From a checkpoint of a small mixture-of-experts model trained on Wikipedia.
Size: 12 layers, vocabulary 21458, 53.7M parameters.
Experts: 40 experts in each of 12 layers, 160 SwiGLU neurons an expert, 2 picks a token, a softmax router.
Training: a variant of SOAP for the experts, 528M tokens.
Below are experts of layer 5 (counted from 0) of a mixture-of-experts language model. Rows are named router (the router's row for the expert) and show model dimensions 96-191. Each number is 500 + 50 x the weight over its row's rms, rounded and kept within 0 to 999. Numbers have three digits each.
After each expert's rows: "comes before" lists some tokens at least twice as common just after its tokens as in all text. This comes from a sample of Wikipedia text that the model never trained on. Tokens count by the router's weight.

# expert 37
router:436554508533571413498540507494460452446476495509518504559379491494493457474493476504537596439514533525502432545414602477502426527551463516469507489552542545536525469484559547525440429559566446538529529541411481508489588487497500491525474510519472563494497570577578506469541522539446554431
comes before: ",", " of", " and", ".", " in", ".\n\n"

# expert 31
router:528441426621500531435443508565439445418485538530483479489498470512444530402466590520449499420482511552471461585439510519485473493519422472581513467521504452436518473450474438426528512486459387459460495362573450557444481463500565393430525564512488440552632460451489424556486475522544474500
comes before: ",", " of", " and", " to", " in", "."

# expert 23
router:491505520440447520565611486454502509485501554536442488531449608488575425475548500488584465514443433569552481549578536523432444566541517563506476479485535535572483443492495528511518457595481446447501559498626512563486444456514468552530523560515438650485460525432487517595495469465476468514
comes before: ":", " of", "==\n", "\n", " ==\n", "==\n\n"

# expert 0
router:531512433556525584614511460483507501535475505559471484512484476596443475479529594515487524467475485488440548560475536573551534488489529625471396566459500472570563566518525443523493439578431435375504390528505493469566484529490500441489477364524582453503467534476499487529455456511454576557
comes before: " |", "–", ".", ",", " |\n", ")"

# expert 19
router:564552513556594510532497515448511456627519483430512468372509382437404490520497525440475445450430467540565545472438507494532488440513496585496460554439612559502483496516559403571414543479546485509511492514438497399524490446457530449489437393462481502515461508528482611454471413442451483469
comes before: "0", "9", "8", "5", "7", "6"

# expert 32
router:425550531458530432533579435511553562502539471378493548406488416508437469500552421481374503574517502489427548475596467499429546454478488545516538582490442569494525398503509551480566572504572491579487491538522532487562615498462510512515497508409517609513502536485405551492447521573604463439
comes before: "1", "2", "3", "4", "5", "6"

# expert 17
router:584393480515484564446388580540447504538440544498493479540466476542570572546542479445579443503547463497618521424494549438512515466493521518472525502547340581476500559487472482587531494515506518465426503546482537468517480571470514472466436460559508575449435522424543543462530476523424496484
comes before: " |", " (", ")", " |\n", "%", " m"

# expert 6
router:518519567482532518456404406398492473540502472546551459518534479529393457496419591387499491518566460492552455401499505519509474467511429509521449455489472419544446546531521547587429440468524489501491468525457487438460506488464497542531448479379427518543497423567413549461603416437534535554
comes before: " The", "==", " He", " In", " It", " She"

# expert 5
router:605502501423457438432485496460513517524504451520472484423399510622521492583534419427475481532564434428531492513486463488533496414453475550451463502469392481541448634455510523534483580511429540348504504484483538568508504424545426496432460574559454523534495562424506543432448500397443495456
comes before: " ", " —", " +", " −", " \"", " No"

# expert 38
router:521523580552426509478409559474425453530535504462531442534490494448547463500547561488424608511488532491538482533471525517513561494512527444451493597550518426497431567563503480454448571473558444517471481558527508451452504561489553590511492442498436486451539393544430464541523556497426541486
comes before: " was", " the", " he", " is", " it", " they"

# expert 36
router:379496402550446581551548393475442475563409504424506467429480452571550521523446570557583490526457517556477497504491475589508439479488498539483543514560495487511577477511513502543470489506434473405485368460489597476521466509516453506528540543522635445516459504472415518514522497408451597489
comes before: "0", "1", "2", "9", "6", "8"

# expert 33
router:514557484555561458514610450393515579569521476546485452429519392443510404562515484409508472457492531483549520572471503553429477491451537502540471484468549555457539452488569483531474509463567487548529515528477463397587573432450501461497515500484471551463485479574402591472485458422412473474
comes before: ",", " of", " was", " and", ".\n\n", " in"

# expert 18
router:507500593514561452490524581452441477482552419530500477498412414572532444467498517481542456444555417480538588452460474577331466649538545562493468446427586573580537471580419503487505502426542482538521524551507441552510525461516486476432496517523494523507434498459539483552539529391484399537
comes before: " of", ",", " (", "\n", " in", " and"

# expert 25
router:473459413518551533614527582459510462631464472461449489500583527488455527498468506474399517452528476488539490459433478476476531450518525438453467410487391458524513483534596532489475547536559509461504447467537492553444592602486515476554534425505527459572642476500508529574439480437573448456
comes before: " the", " to", " in", " by", " a", " on"

# expert 28
router:536479447554529540506385446517537456541530560537552600494551551549460433437386466507482531482482471519544522497473447590569577501495463571535451531478521428538546519379516462572481485463490480453601526545547471498578531502542524443565524570416487434517508521468475535412578516379483504551
comes before: ",", " (", "\n", " and", "'s", " =\n\n"

# expert 1
router:558446496560461574550627518572438548607479430530414419517541504456492492505514518423453517450395499403489442490478498451566396428537528465471541430559486576577514583466487464529482553419567509490534524498491576495532486542462518491493432526448525493484585519467474527579432536492524426446
comes before: " a", " to", " in", " the", " by", " not"

# expert 15
router:543498502461515457515500542443503455478419478529523469492482543477496475519460496493564546483520591449539519502507443541535565502439449461556544560435468534489481476463490522414544580445489516459492528489629517434459478576551550500436497488436567432565488476538578524502474529557546439509
comes before: " the", " a", " his", " their", " an", " its"

# expert 30
router:579552563483527444540540468487547529529534440487464468357459486481542434529559424461454511544588482505500462482439416409546475473531500524460489552464591441514370533511545512603401461432499496383471414461459512536587481411520487520404445484507424503553471485511454537451480481483511450440
comes before: " ", " —", " |\n", " %", " Votes", " MPC"

# expert 26
router:527529502419549492517523517522481400489500559477527572461442437493490461531497540414482502486566467499522507547396486546411467554496549609457483584409488511435415474549524532458451441435509539572549528535458427466540475516530462557570479511485515527477469527584437491528545479471540504478
comes before: ",", ".", " States", "\n", ".\n\n", "'s"

# expert 3
router:535398534497412548460537596422551504486502535477458437558519515558591484548514424479517472491555444552542567388442506528516528452458510591514447589550370480521483539469449527593536567537467506527522469448469548516480413517451432450508508449459437516542562454411571560453492480565469481424
comes before: " ", "1", "0", "3", "–", "|"

# expert 4
router:440493526498449514491570393440512488528443501547466595555488548583425466504479537473522567517555474449492439444585436431568474439540418573481519444549485532500413427528491551520421518433534526527416518503475538420527472433505642445569479482396461543497428477540486548499616492487515544500
comes before: "==", "===", "The", "In", " The", "="